config.toml
hidden_act = "squared_relu"
moe_layers = [1, 2, 3, 4, 5, 6, 7, 8, 9, 10, 11, 12]
normalize_top_k = false
learning_rate = 0.000288
max_steps = 15165
Below are experts of layer 3 (counted from 0) of a mixture-of-experts language model. Rows are named router (the router's row for the expert), up (a neuron's input weights, with its number) and show model dimensions 320-383. Each number is 128 + 24 x the weight over its row's rms, rounded and kept within 0 to 255. Numbers have three digits each.
After each expert's rows: "gets" lists some tokens that make up at least twice as much of what it gets as of all text. This comes from a sample of Wikipedia text that the model never trained on. Tokens count by the router's weight.

# expert 3
router:132092136149119138115140095125122187151117139152165141145170148101142123161120097134109131121121104132119129164134139169103098140181158136093104137153136151145109123129126099121103146119106154
up0:113138131104118074135144096120129085132127124087113098115123158162127138112109084109126147139096096122123104169117121128154168121170114134136126136165174137163133111132136097103115112127170087
up1:151094147135122139146087103119145128118103152101101115159140171131095121148129120111090143143111152087184150101103098141139121142139123115142139149117164109137116171102121137136150165126084133
up2:125099121125122103147130108138131099128132116119127139086160146192112145123129104112128185150072116118144150108125121131155144171107134098139115114140153089150132136099113135111138127095126131
up3:129088156090070128134095105150110107122143092134116163116127135115164186120118117102094139124092129096133108149139125137115109114107113116159130161148134136110137129138117122076165174123134125
up4:155110104110148183126157108173108133145096089112095141117141151111162135127072153149144118126102121147156104076077145130113151122115131088114101093135141106109119144092137113143101126137170101
up5:147073146146136029149114104085143141121102104094131141122160138135110096147165124124171123154155119130154119123125102116151135108122148092147066145108157129120128126119100158188145139133102132
up6:132137167131150145122114119121141120078089115145129115119159170086169128124106102101128124095111117061143129161098108135100119118127106116155137150120148135119136117141103119141076167150123094
up7:185102162138105136136125109103126120116135112093133152088132178129156195129133116126117129144116074112130184167147130058110162127171127112157152100101092077126103146117119116094121125126126113
up8:171106111105167137135103098079146116104114146149121121117171151132143175108097171127111118130127106156166121091086110120161178130152115182124107152113111152162133147140137171105102148104137084
up9:137144090118107109126147123147169098129140088121105097104159129133152125086110156143149125112132133099088129114097141136120104140066154096132100122127122107137137142069138110167135119149146130
up10:124133129136118186127132126078166110110155101157136083072161172109141130119117099131139128130109086127140149157142102138173118127137116123107122147140147098119094116115143090107106097125103136
up11:144128122143087102117137151150156100167129116159140137110163148122096123127129111148104108123120134103132120093164142136118115162103138129147110185129127133171105100091146105155074156123098135
up12:131138126081086076119120135158169139176152140129088128154155098123109118120110120146143146131107091134123184129073090122131146197060126128146092114100138136118097103157093170141138157054112111
up13:162112195132101132136104099107117144156117098150114151126173164149110143160121109102091148151093109120160123096151139085132162116094118129142130144103108140161124117141150158131127149128161119
up14:121125091118131161140149118180091119160150143107137145086100175123123132104123132156126120130123125147116168172125165145094169154101104125110115107086150129087113119146098165134148118109154135
up15:151161114139165119114124071135166168127113100146133157098137102154128124164138119153120153126115104138097131119085125154081123134084152095140172177172134122180109131100120142158164100149127115
up16:149157140149085079157120081124121133147138121118136138131110121127130158142105125112127094146143145124143116114115161130126175120117083108140121067118158091132166109098105154135165146089148143
up17:108127139118092105135159156129132105081124159143109143077112137115118101165167165111108146128137116155151158133169173137125162120147111134106128118134140143127125125095136130160135124147098159
up18:119113112119139077157113118091090107104111120144141112117132134113147086161122131108097154132151138149114120166120080123120073136116123115146139146119131089168165147098104105083118145094175135
up19:153110104112159181137123131169153138113152128163119145131136156102111129131152124151125103120129133118153175107142105156127134149150099093129132117107146092101156155089150152147118114131107092
up20:137142120126120133128121085066116126114116143136122143109121137148126129156200146131116151106138116153142125150126138166160134125079146132147101129131143147132129123094143121115106144136143120
gets: "=", " |", " in", " at", " government", "born"

# expert 5
router:188085116103100108125129142109185128130090176105145159127143129153114174129115127162141136151120152122156159111128148133140151110141124154074126121169143129127144150118117145111089159122168098
up0:180113124141192108120130111122146119125138100083110102105134134122089134114137138109136115155126112125144112145106109107135131150105099151158082123128149091134179122111100116134093103099081133
up1:166090141188139143129164085118147132123125135149143166106110106131143090136128115153119130153157095147177121137136138129105111147141152113147125130154141138124100099102135119107135183093122130
up2:137142094120144146156129061138114115139145142123074129112131113127152106117144165150142115175098119152118136182102118093161108111111084104102186113184160112106121175095125133177119121154105167
up3:169138129145082154162106105118119121127087155136114144133156150126123126146151131105205159158115136166128142146122120086104143099128095107071115128110162117122085165122123104126134144129158128
up4:157138152145089113141185102143119143119151100113123148096113066123138095133133162124105126128093140143124116146145102117137125140093133161134150106167151140138120110168142125114134142166104146
up5:097111150114131110133132108134158105110135105123133152125172117127099146143167119181103104152103086104108121165137147116141117098106144120098116151192122087163148138144160135131164076102136143
up6:108101138110106099123148117131134105106123144152106116149148164108138155130129073116122133091126113149165171140124151131138133148177096111165072119109146108116094148130095124135147161144142106
up7:130080132094112127156120089076167124114140128085174109111117128158101114146154098097163144144128128109133131114093133184121117127145117139141095130142082134136123186086113117127140136153113121
up8:074111154102075175139131136140142135133112134117138075106141130141113121098095141117120136152119099146154114097111122108145113128084125164138093088167130138167134113136102136107108155152134124
up9:135079119133120075147138112111133104111139123101112098132123138129123187155153120164145133141155088079153114119104113145097124142153110127109132127165160130110136108112130129186182116160132128
up10:109149112166085103126136127125137078161123134107130125106100138139149159185118157150072150116093102095146143141153103103130147080139112156161141130109114094110121156147092118092075124165149133
up11:146078101145124132111103076154118123095110085090130078129102149160131130133135142095168102166116084131125108136106129170110144095119100144058115153133117126141137145109117120161125084151106141
up12:129106124127133137116129133117135144115118131143130129100105145139158155176147155153113138144096161114136163157114132155122136117098090138108082141156173131088102111115177126131115122123118130
up13:119104111177089116131132096118138176133094130116149136135140117152146155135142072145094112186111092094114149143128149160127144112147121136133144139129132089113089080122081126134143135116148134
up14:134089135134088133156077076112131105133129129143157160134122113103167149129110115106109115138077143165095122171055148096150111131126127094146140134142146176110130144105133121141134114096157129
up15:102103123090108120136122132153155134131117114163103092160118150179138141122118144091115118122138075135113104118147130118128140118100151167169150109127126168116119082132122155142079138112137123
up16:093097097116105185152125150130114087122105117180143129122123133107111098101148130156132185165113147120180119131175129146146150118145120152142077115145114097143120150150164071140131160157151119
up17:146139127137102125082164147147145094102118132108105115119145094123125149137105128126098141160129141161143145106101160122115145117140116164194098144156154102125182136135127125156127149124154095
up18:109120154122144141150117131171097112138147104118120122125125164157133134141089120124127114139103085113143163132144123093123094166147116116139094102174125164133139117104102122149132116128061098
up19:119117083146069153115099117109145181154139137131106117094110120122130121127103166147140129134082130151065157142100126155141107136094112117117093144066137125144132064159152123097111100154123104
up20:123121102098134127172126122101093157099114139160131131127146148112126136112129107159099126126112132093062139156156135117074089116124159138107119116138119134153149136094136082173104161114111127
gets: " ", "0", "′", ";", " United", "°"

# expert 13
router:168135133100111132158125111131138137082156107133111052108157130144121068116135104141131131123139079079128155093097119123151134168104112132129104042147139111135096145123173148158118152226145083
up0:130104167130112126133113100129155109111132110122133152094214146131109133130126087133096188168135141153144151143149132124136129150139142113118120154136151128132109135150132125124101144172102164
up1:089113162142107110080114116120146160098121101108086148168137117158157115135156107189157148132116150133101133144129177127133130127145118155099138120106154138107097139165139119121144106147120141
up2:110146185130142070172130132097156141070155129125093131137130110087074185131135119102105143163118158129179105105106084143129139118112104173120122139120157114145123134123070093114101162134138124
up3:115136129133136082130186125094161170122121105113118132135152129116117139155126156149126132137110114158146169110122109101124079117145143118125129108132146157153137113119090137113135159110159112
up4:156078114142149141119133081117126128109108117085111138128173112167130124163156114145127142142087138134124123135116138115116116122126155140086143050139156139101116145135127118156125156158133139
up5:112091102094135157154116052127151088106119137128115127102178141100113134174123131127109142147077118139157131143146134150129131147117118091111148138144156125126128191123086126139132115110104187
up6:169104149089129168103148119169064122158131145132116127135103124114148106157117143137113141143109133120131121097134147101094125133119145127122138119127176142136154140091130111166147151101117122
up7:129056173085110161150118087103135137122086144144114151133131131145122147148129146162137130118085121148118159129176125122105126123137096086164172106130182096111119144106114149129101107128110097
up8:152133121118158147123134102132107099150148094094102180075158119132127134103135158155143137117136123115126138130158107153156180142132127128089155159083169137117130096115168148111144123160097165
up9:121134113107126151122144116157154130134121143160108118102130102136160131105139099155138158109119134097117067143103091154170136157131127111085130128184128148108142132104129104095138120155108113
up10:096150159107139090138093122153141121140113132116118098146131151099144129125120081100100144125076125141113158173137085123128137133151093119108135138179164108104084140133098101127139128125128153
up11:164123136118134123112156085109140125123121122142119092109156150096115156142168111131094137129049076131162090113128130153137142176149115139152113127121116081094129142157124123128104146149099122
up12:153112146142136136147163159126093098092121141140162136097132110118081107146095130120100129129137140087152124091135092123134111113159116086123108138140130111149134088105137146160113117095127146
up13:101132168177136116170098138156126109144116138120111157144118132144138095108124112112168137170171144113135161131140103154180106126103165100140086123115137120127100124078121154175142070151131113
up14:151080148119113118108142109128094157104105140134156091129147106116151155143123105138086157143142121147134112140099128115116105111157126125126132147124113086137115179135139137088128144128135109
up15:139140125149116120181124126088152104106129098173128126069120130135125124133148158144131154103119117113133084151088134135076146107178146157135126133197130154149120148110079147135119121129146121
up16:133082165144165131155140112132138141135110114129099098109137134140140119141105115131168143177109160132129175165119095111131131140155125125109131162179161114124084126123121127137106121139133184
up17:156114138119128113138110099167105094151124155125129140116144112144159156113141187154113161142130113141113125106128155125136168065132148126120158171125159137117127145128131080117138072160152124
up18:120143125110103159169156127158116054094119123107109099111138128133130139147149107124101142159175146105129144117130125098151132145094112130131139116117184134178093150116101125114144139078094133
up19:092087116151134113150159124101144076147144133122112170128135139114067131130088138121129141157070140146115159141129119102140119118131130083117115130158117111114158137069093149110106107104181151
up20:105094110116077124131138112100108147115133159118131126145168155104112158134146110118074135168116127167129147186137140083145101127152104151120116128143161135093116093102137114137120116131097121
gets: " the", "-", " a", " to", " an", " The"

# expert 0
router:129112152126110126137163126108120151114133123131146068139136104148156043136144140146123142123133131116138134073105149091128122158097105138131135035132147117131145147151132092101097121046119149
up0:139154119152181167089118130095165104127134133136171129112170134145138126127179166105103127165124128176157135112117134109090121121129122121144118116121135111120114152096101109141123160117168067
up1:133126120133082123141136111115101111126140141180158122174146135089124138121080116147139142155110120123113154130162077139155188138128131118117125129167107130163116160130180096150133180119088138
up2:129137136078147112134112099152139079167128108099109137135133132142116116098103137093145149177143102108094169140172098162093120202090117106155130127169168115153158118134117163130136113135132115
up3:160164118153128146163109121145126079145142119105128126106098117146125100144105099148134148129121106107098121135173151168159091101145152133131135145120175117115119171102132096133118143125153125
up4:165116120157138113151108093126141135145134086128089169054119156136130111100085104106161132130102086117173122160093117111126109138127164125133114158154126087196135124127136087135112105132154176
up5:133159136131143130063149076111109089121151138110138128141161149125177147147134143145132127148166078155119145168177107148136085127166147104147122134112166140128143147073126123112074165146086101
up6:112147117078150149133131123137125111117141138168109186138128093119141149135090145148119104164156153148122129141132137119196129116116189099126118131126124099135178131115130127127143153125167141
up7:147101132112129129145123062120154119092127107146127111107139133131088111107086128130131180147099123124120150140127097122132142127137169138117135115137176112120126155123111123142120150102140116
up8:121110100104100117136071119141114117126140071134169116136144090147115134081123131121157117191128135117121155139132104123085121149116141157130163139121170133102123100155143102090123108135112160
up9:141094119078154076127116088142126136119121139105114118103161138156163067104130113119115154158090087108132102150133134126136139127155140117116125161157159075088139129148117148098140114119160109
up10:124099119123132100139112135121139083138177095096129126119167101115160116133150150159157190170134142169138125114115125122160122109133108121147148152158120163133132166130095096181135093083114154
up11:108117126138081130139111072156130067125134152124111126142129095111130159128112121141140173165120170120140158134129123114140105166139162113127137087137203122110124167112126153154111141144211147
up12:148103133140141131117113087137141138108119112099118135100144125141139120124098078112110138171124102122167148132117107149144125106110169105109116131158127112157141126082123136145150126131159118
up13:126096147102136135144127140125147156084094114127096149148099123132115090132174110116110129159101137148144107128113113135139124134132134127118116095108118105193094186122120125109126090106109129
up14:162096145118096143127125072118120071063127129127097146074148120143152155114107119130134162172111087096153153179137120121150128107128150138122141138125168146131135153101132126141079137157116131
up15:166120165148110150130143123158141059101124092120141162126112142139131122120127156114148114140051116126144124112121131117169109170131165101145169128127165100128165101109138093096129143096160128
up16:139110113105135136098155141161111123094119091075120118141129145147133117149135112161087155111068136127116178112135100165165145134116153102110088164193117091139139143157167148109142124086129132
up17:123118123120116110111150111137135113123118123138125166133124155136090128119120094139125138134143083117118120093088118142130159133164080110126107117095164077133101074157108148120188138156124161
up18:146098119141103149098120140150147103091138119080122121083125130138127128093160125155093138122133093175105116156150143115208123185170127110150088157120118112148121143134129126077094129155123125
up19:120119144094162128137155116121102165117171132116140117130123127153104138158114123149115171128116126143164105137108137162127122156154137132150129087135146071101127117169131108118116112091114160
up20:126107110094101122148112092101121145132139135080127128116155135128078100136137138100127127126132138100114143178078120167155125112145152115140135140100135104151121121144121110147116116143157115
gets: " he", ",", "5", " they", " she", "4"

# expert 4
router:123139133105145113141107113122129083145112095103116131107164145149121153137102112170089133134116144074135122110095134129126101156149109148112094116145125122112116128121053124130120173138127071
up0:117109104135124169107160155168114160098170096120101106146108092129092128160131135075120134162093147114081114130137113116121130140137114103111164145106145130099128111099133127110162142104145134
up1:104126148162104116159154140165154096130143116115119130090125123142168113128122132100130123161102113145102130153088148094135130148075135155113138110160126106137137166140084084113068172132155108
up2:134137117121093141132115141151154110098137146146139131121167134135144069095148131116140135118138085148153146141128124080135141133109149159095141116168135117121115102121170089123094115144132129
up3:130137177157123126089120134144153149117140130160102153174139159144171130159114117126137126148107092124138119112124121149166133140114152124116097164081148152124087158149130159145158081125094126
up4:100115144132129124133123133124113167095088106138134124115127116104120065131151131140160094114114111130108159140132117130148125128098126083126112124140125121089136147085147143116159108151138155
up5:136145104114133155121130165184114094150126131148168084115137102107084110170125181116113131137095083120128127165142117141124165172133136150136087175109134146146164086143150098123135129103133150
up6:185087085153118137128136071107119145097119138167112140097150112145114096162119138117134138151072108125080123148117101130140101142118139116134130120147120131160119139142128105145060142149161127
up7:120100107119107115136102131128173130129152127111121094200168119153153109119139129146127111133087109136150134119134134111103120108107184116142117117106143148147153115130129131139103090081103126
up8:168084127180139150109139100121136071133156132108120120171105127156105101148129127132133153139102146119105107071164115142148124122129145143136093140115144118123116149105131084092146140106145104
up9:144128076123109143128116096079147161140123126141132148143127117115155143128121100108110123120147110138149125162121146126129170164101109135146141112121135145120127161148113140175165119144119161
up10:137112154109127124118139124128107083070111097148119134108140113104131167159127141111092141123120136136122131142131111130122112111146133114144137155125168105157094146108109114121101158111120167
up11:095118160133160139153126118144127088141126102101124129099140126125119109127145137094095153156093081102134121134137088158102172159094121136149110120138128097137074139134096089153098152133134133
up12:118135126151064177120172130101157127106167100112103147096155109109124117100100147125144123121151058146105138099120167156125113137133073182124154126139119159141122128152097104153073115110131165
up13:141101133136125138141143127115119124149121179140098145132133090165068133120095134158080160159147107082125148116147183133150113138163117114147146134135164094149122106130127136131152169133132120
up14:104130122088060152110159142148123133129135132121119126137118101146103107132118173193126138134124152143120145150129097125151177136100140143124113126160117144125137096110170118099149130179143147
up15:104087149124129102094169151086089132112111141105117129124149103139092141096163122211121155116144163121075125154182110067140114108091160101113128141125172120129140130146134154092158101134096128
up16:152110097110129100134139132101117110122097096169136130078124145114106128118099154095141121147131094136100136146118108149112154106133117147127167130124120159106109125122188117169119101124109140
up17:132091109135153115139138136124166137134150139097124135118140163190133127141158116128106137137156104136155136125131160125171136135120144139154088134104152125115106139152155155107077119124135137
up18:107108158129144152179132137136123083077126137138150127116155119141131150157111096129157137133128173107134132102131178157126126136085116120107165113109102164168117133145136114146147140128129170
up19:141110148087124129157104128148114134126171092105124068094131139116167162124183162099095138174110123111129159122133109119128135158146120114141095121138134120133121150123103135119139102144116112
up20:112099130203135158156117096113121104142088113102107134114120133151130134135143115116120150102117120164143161132130145170072156153119106149111134125136163135165108145096118132104142139102169130
gets: ",", " that", " \"", " to", " said", " for"

# expert 7
router:174126096171139147140128097067155117031145125143115166139156137136143108114108141115127132149146145142135153082105155133129115133113069157144150132130130147148083150140103147113120110104118079
up0:105055127137124149148134072137151116139106120117136158118166186121142144121116109136097153091151091203127133133155117115074101110125144145123132155133131142092152157133152161125118138140125147
up1:123115149119104106136127144152135109184164114130106129140157138145146131136138057129167159162123101134123105179123101124120126171143092189114099136137123093145129132138113106135131146077132142
up2:103086155121128133151124103171123138159139136109114105099170137165071121143122113182137196159126127111138158128137111127123166133132148149113127078175192104118105157076133141117126188133139101
up3:155095128080162104124142090120148093111112113131140118138099077168143087159092060109129140167171098086112134132141141095105123109129132123151113112120124150107140127097140123135126117124121138
up4:126131139100104149107105157106156112101132101124089146130134107125131117106099132110146141139138136110196145120119114104136105131146159095107117121129119093149120120131143144147123135119137129
up5:124134113182114092097116142152117094127140091120127082155146135164099102088190110142117131113116092134098132124109071140183177094173143133119094170144124102069126150102110119138098134099126098
up6:125123162120138146090130134183139084117138084100121120137123147117116144151162110150152167134141133130177136128130108118140134159099131113111139113136117134180131117136157139123146151133144135
up7:115129137117136087150151098192124133104123103117123143076188175144123121132121115178109222166114130114102158122117120143171137152138165162128121123180130134137119211083105125128111127144122128
up8:114126165071151114137175111180118132143114157102117120118135143149137099151130122137118160095145156148116184108134153121151153119112134077156161130125150115122086158156105158135131178116208151
up9:131135183157178157182094099206137134117112131102128144154142162144126120144176139146124148123110136078150154121112117130121122097187149146132128100135115051130133133154159124128130092136073126
up10:118104150081095130108137110165158148116132117117115096140129138142097143163142112146143158164074093097129146147158135108160134164069143080112109151130144095138117154123135143187118112094128136
up11:133135155120148129133114085116136134143134088084120152114145142131130127138092132143145128140164126130111101120170115136126144174115152171086104112112127086158125151123131162141113115117124129
up12:109125126099112142131130129128090159114175109127096127095148199137079113098157142145165119154132135100154134130156088138139111129101130139096126121139160131129071120100138121134089104117158177
up13:127119134112089125101097169106148160187129130151102087155132087105105079117145147189122099123147137103102130148123120132157159149114150124115122141122117141139138118135167158176090177135094133
up14:167131147149139129116110081106187122117119124128119131122160143160099140141072121132143110122127168135121114108167150122136132127119168151118146105142150124095089139089113086099074128123130124
up15:139106163152170102170123109146126163155137132120106137098132194137113106108165100118117116133126117087138131148118108093178114101167126177093121123158152102112106166141106151151076114115118171
up16:162119089142128136113102116180162158146101131123149146122152150158142137138149140135109119123126096144149129089128134125115099147145133135139126121203128128121112150160159110121113118131168145
up17:137118118151157132151180086144155115118167141111148146062166190137053132094157136136135164137102128127161139110170151103098153146129120147130137136110176108162089180143152127127125135146122175
up18:106147122128121163122112081171131168125113135110114083091144106122144107153131124141131126127126137084167148126119143113136113144112127111157100121112134134145169121148157131126073096156183094
up19:129096097149180136133093118124150134159123141129086143075140163130157123121152092118126123141122070085131131109105094142128135120157139144145103122103132140134135175107116169148099092109160126
up20:121147167101132151148107136138130102135117151115090154144122107117161135121093084135107118128137122151104130102101111104132142177111138115164123142118106114118126135140096100136129121138093128
gets: " was", " is", " were", " are", " had", " be"

# expert 10
router:137104139132117123143130099115142098124141093138152129087144115125107139135113102139118132123140097148127127121097124143120056129117132161144139129182128073118128164115126085103150149128143156
up0:140089137148120095144119153127121151108177107096161142159185120108133137137120110157140149101132140123082167121083139076135114144125150140114155134138145106136133136143111136118097168145151106
up1:141133155140153135161100116165095112090109113151142127159094166138092134122119133132166117136137156128179107115085095120094114131082141170144158098142136096161104140144124102105044158086161126
up2:109094139170127111149128147145146103113084113122136135165121139132178169131130125158133113145136191079136140107129162103133141112123147116139115128116125115119116141072118161098150104167144121
up3:116087131115149167148128082102086138163146106158115079146169116108095109087168148113140160161090093114128110123157166159113094127131151167111148130142139160105186125104134125122142138161130138
up4:111115156133126127157123083122139141064142064151112109118196143099110128111107147096156144135150097099123134115139127084109100122133079138151142126177169121085142131139129093163096147147129147
up5:140153115140114111101109133196108086092135124158087151083160101137104110170111125182130147164125166121125146157159152105131122171131158149122142108161128117105159118120159142083099110146154147
up6:111133097143082085151109128078111113126111141163111127136144097095107134165101106104143167136158121107097114110120092170131134131115122156108118156068118120153139133123129109128134155128138088
up7:134106149150141112129126140171139111152107137158168128107118192148114107172097043196112141140142113082143156101115142127101088110143106144133122140155138092114107126152131139125131163156119103
up8:146125139119118179094140136090183126130112100136087146095150151158131080131134113101145123134140126155114142123148145090135103146128116137185116124156156146144109073097143135145081157128091129
up9:163128109169116130163136122115112107095126112140133152156171120134101115139108139107122153121149133127112146160147114156100101103129133171138125062127134150130122128158105144187138184131120124
up10:111105139143137079167123118167130137083138126143137118118131140126178146155156086152098169093112144114149114168143117122099115151112120137168088129190133145127142115137133107136158134124142133
up11:112152138111152115146117103139152119122156140143075102117144128141155149113086084150103155111082139117119134092132117120132139147155112154157100137098151169148138138140105181142141148128158141
up12:197152160158124142147101096113148118143139139096129097098129126130092098128139104150153130137108118153107112124129131123117131116148100132147107111136126115152091146073137088159129142165112118
up13:155113121150097123168131145100136084084127116133165143121120096096155158131172141123161128126126144127130151119116116109206153129124137155111155139110138158140109107093125138184120156165126093
up14:150117090152162117139146117081106134113081133156095099095139132110194146158119136157132130137145115114122141130146127109116134181147128082112095124129132112091140160123131105111132142085141105
up15:137078131128110122125129082089126168122142128116144146133144108145154160094125132136131113152129138123106140114095125146177101119128183141112153117175163087124126064080131099152132129127102137
up16:173067140111111156121092117121140121127062152144112154120141120075105164128124096097115148120091118095106120171122088114107144126123122098120142117106136071138132146118128114098111105148095137
up17:116113109133130150099138115108161117110057132114126115143146159139110129112179095135154159135141136136115125118102155134124125151141070139127096138152124138117125112111107164114102163114138122
up18:139121166099142134123139106127145141145190126105178111148171124139135143143101122167130154177114094139128165134159135140120112157107090123144103121162134153115128151114091154124110152137098108
up19:140126119132151090124127134161151118128075123091102100152135143142143115159175077156151137151116155110112114162148122161081093125111121102141090100134117112097113137112087114127157123146123132
up20:140115122114101131128151143153086094097141164124172122161129181156121153155174107092123136125141096128145145136093155173156111116162114139115084123120121160154127087173095113123128090107103093
gets: "201", " the", "|", " a", "The", " The"

# expert 1
router:137113117125140165169167103122134106099149100172117076074121125122118173110140117135122140142142117132130136093148139138136137154126127100157154077128144102147086155140163119136107144111104122
up0:094078160088127141106108136133144123065121110147131168155126123182143163128129089113092139136102151151138100132109083116143148133121132158135115122148136134126100170093113108129110119121110128
up1:142076125153129135123120076111175135110142136115124127131172137194114112135120152151125171128110133155163131150118127121126111112120146152138112092179161119105115158114091134164126117168155125
up2:134109115079132120151180113154108130145137076135131121120128150100114118124100135115103147149102089150147113188148136127219139125097124120126114108135120121121098156070142146116117148124104185
up3:104123090129158107146116134067121116141125109094148100130155102099110132088154104123165141142117116162160159128132088119095122133133142114114109146155128114119114106083123141138119109100179116
up4:108140118131107108166110145164118108119139112129167108161120119128128112126146137146134122132114115158125088153119110136156128118099139119100131143173135148119119174088126142142131139115154124
up5:115149125132104164124149130147152095094149112131139068147127136112143131174168071121130165098127089134116154149094126104109093169145117107140132149132133112106114172089111136143125098101124126
up6:113102136158100141126148139128087132108194105151130106102140158087130122115156122170191148175154162140141121161128124114149111108155105166131145110130136142090147106103114122149092116132121098
up7:132130101124106153136170130128099153151169127098119104132113132102132133145117107128155158163129153109132189157148115180134104151124133135125141127134148115141077151107130105121126128131134148
up8:131073156139136123136138140124136126121128136136131132120105099130177133128147142142130122159164100148127140125154119163150148144126157150155143131116140140144120149124149112161123121073136122
up9:144146110128122127194168113127124196122117158140131128125138173086156076106170110152162162128143140109195121095078149115113095110107103102122116147132141157125146138098136159166111122139116094
up10:138132111108152160114119136129156132125104111111120121078135150132139083128157159158115141173154154100136167154088131153120129143142145101121151119123190135116128131079147106154140109103134144
up11:168127118121135149141173097138098125143074123138086132146171101121098135169137168114107135167129121168112120086105125132143121148174147097127116123137166192113109186125102146092118167144145127
up12:091079145094139122096142145063151116127158177111113174120121124162122113128119095163132133134125136119147143170153129137145092108107115140118166173113158152140127131193085109118108110161115108
up13:137104122121086140093100122134131121142107155125078147138157122104138113120103126151103158133143109140149171177126111142143131177139094126083144180118149103112129164100104115107131087144119133
up14:096147162137111135127150125154086122139082107109132135091122124126105105104124088175176128107109120094177178135178116104108108163103143119129139089099160147111111136123149160131182116158135132
up15:136076116121090129151131129136113132154114088114138122137191143147115123107090100118134137167133083148118204099159135130179149152163123137120142164138119106131141111150133165125114109107132181
up16:092107151153157110173122138149107152134092120144175158134124141093147101106116127134122139145160110091122120147175170106143148093124133136145108174135102133113109150106113116103150115140115097
up17:132133150153105139097091100141109106138107144144119151117198153160113161101137139117109146158085108138148136100133092086098129118126115134128154155148107131091159132120141156097162131110146117
up18:106100096138153147104132157122120112155131154125151112126100131152151097133112149121115117124042100138122119095138111103124082102096154138126161144130111113158148155116198093141102151114120142
up19:170133150107113142136121072153108088130146113146093105095131123131128144134118122144142162119136100130147155120041126176177123177153130104082130121127161109121112111103146125104156101126122156
up20:111134165101116103143112107159131117062080110134120155151109162124116127149143099134143125129144080129116120087148137126146118156140110100132100134172118110121168153123138144141138142124075138
gets: " ", " District", " County", " with", "===", "191"

# expert 2
router:142115128131105147144137116128146139057154131135096093113151125139119099132121144140109133155114117165117156175120137151141147105099115158169134165150145113131069209126188119063091131151131150
up0:086152101138129106135155106133094102146117174089120124117114104122129125149150101121131124162143098106114116126140120127150143133100065110125075143118150101090142133101111098134128138123131120
up1:120158148092130099130112119140147124137161133117129148141108114168166126104140042116128098177104156124109134124162135126121073136113116157125116152145109162148116081113127197119138094110116129
up2:116122151118089144145146114124152137094084108148100111124158107139144140174127105145087124095126142125128105122156107160127084162104159134126115146161114140133103158081162137147091145119164123
up3:140146143160129145078092124135168132119146103131080143141132114159104126121138091152142126129152122144139146118157169165158119156138111145136109136133142133150159129104147178115117136134122137
up4:159094114134120119116140139078118096122089135093121115177103141089134140118127152164138110177132149123137139111123078113113118141186127152088106147142176114105147158091130102133116111135095129
up5:157108156150103129196147139103166110139141112101118098121085088089127138124116141185126106142126133128157120112142157091145144130156119099141105072180192136113100126107132122100098137139092177
up6:167111142112085129147124101138136086152117105106105126100110113134115173132063106115151205166135097107130158136154125117135112178110130118112128147140151128123148128112097132148122162146155139
up7:124149101129114108130110080083152107116097132083146158153134124081164125143101122141126147176113143102135136107107060141132144121156165123140119110156122158114167131142125125099161110105099131
up8:154150124104129120130152131168109079118092124122144147110137130150123114119143144155136143147107129157131148112107163107127143158087125108122149161126156181146082123102131146130134075138128108
up9:136110134153123125122150074150129113114133149099115192089140126157146137144137077134173147183098093088125124121151133109127096129117131099111113144126155124155128145106102129164122125148123135
up10:091157166115114105192179133135075121124115137115132144133069109138139097144178132152130139176146122073121146141146142138156112151101106110088102127120182137106132135101098145125127088104104128
up11:160145144102127128122132145117151082163123143137108105064128113107166117140137094171125127114148143115091136123147185134167087136119170145148110117156150111089183086120121154155113088085117172
up12:129100116128099135092140058163117097159107097154073129087150154144107143137142144111096130146099137125148102118154118107110118147099107100153149142102129118148118127105107106169117100096147148
up13:098084153117138097089135111140125156113156134119121135179118116164137168147047097135144137132094123136096155152136109137137101121134143149128102098137127067138124091174129117127165130156131107
up14:130125130071103100111185115139196127141139148180132162126147136143140169124092162180163111144144053130129138109179157131114103153132119117126136150142125139132142098131142155138162090099110138
up15:121141090102121086155127118138163116090166119134138139128140110124172076152105115163140159174126120110106170170180123153145141155135078138112133112093128099124133088135100123106119177134076111
up16:127138112125127101124129115122146150146121101073139100116155107127132110127114116128143157132116125152123085096118146127126130097137156111103156100116140128171112136105134091176107152125118144
up17:189128089143168142094093134125168112131119133079128120127157161103125133138115143112172120123169150118138128129117150146090145133122095107128121124089140156125086115187133135165117128131158098
up18:126081099144141124132137118155132143098116118126139140161132111145130158129126143117128140130135122146120111149135140135154144131094131131129141125134120152151134132154134119119112152107150160
up19:164145111148138144175120097122142107131106147104100144108122130119135139102132128132130147126118119138123118106114088155120146137098139090127093137138143096083123110108135147162127165131075146
up20:186127160105110132130155123158164112134129109160089180158146091154159127133067165149126164131120127119136123137129118144134157098084105151137133121151098097093173105097104111144117156101143112
gets: "\n", " |\n", ".\n\n", ".", ")\n", "\n\n"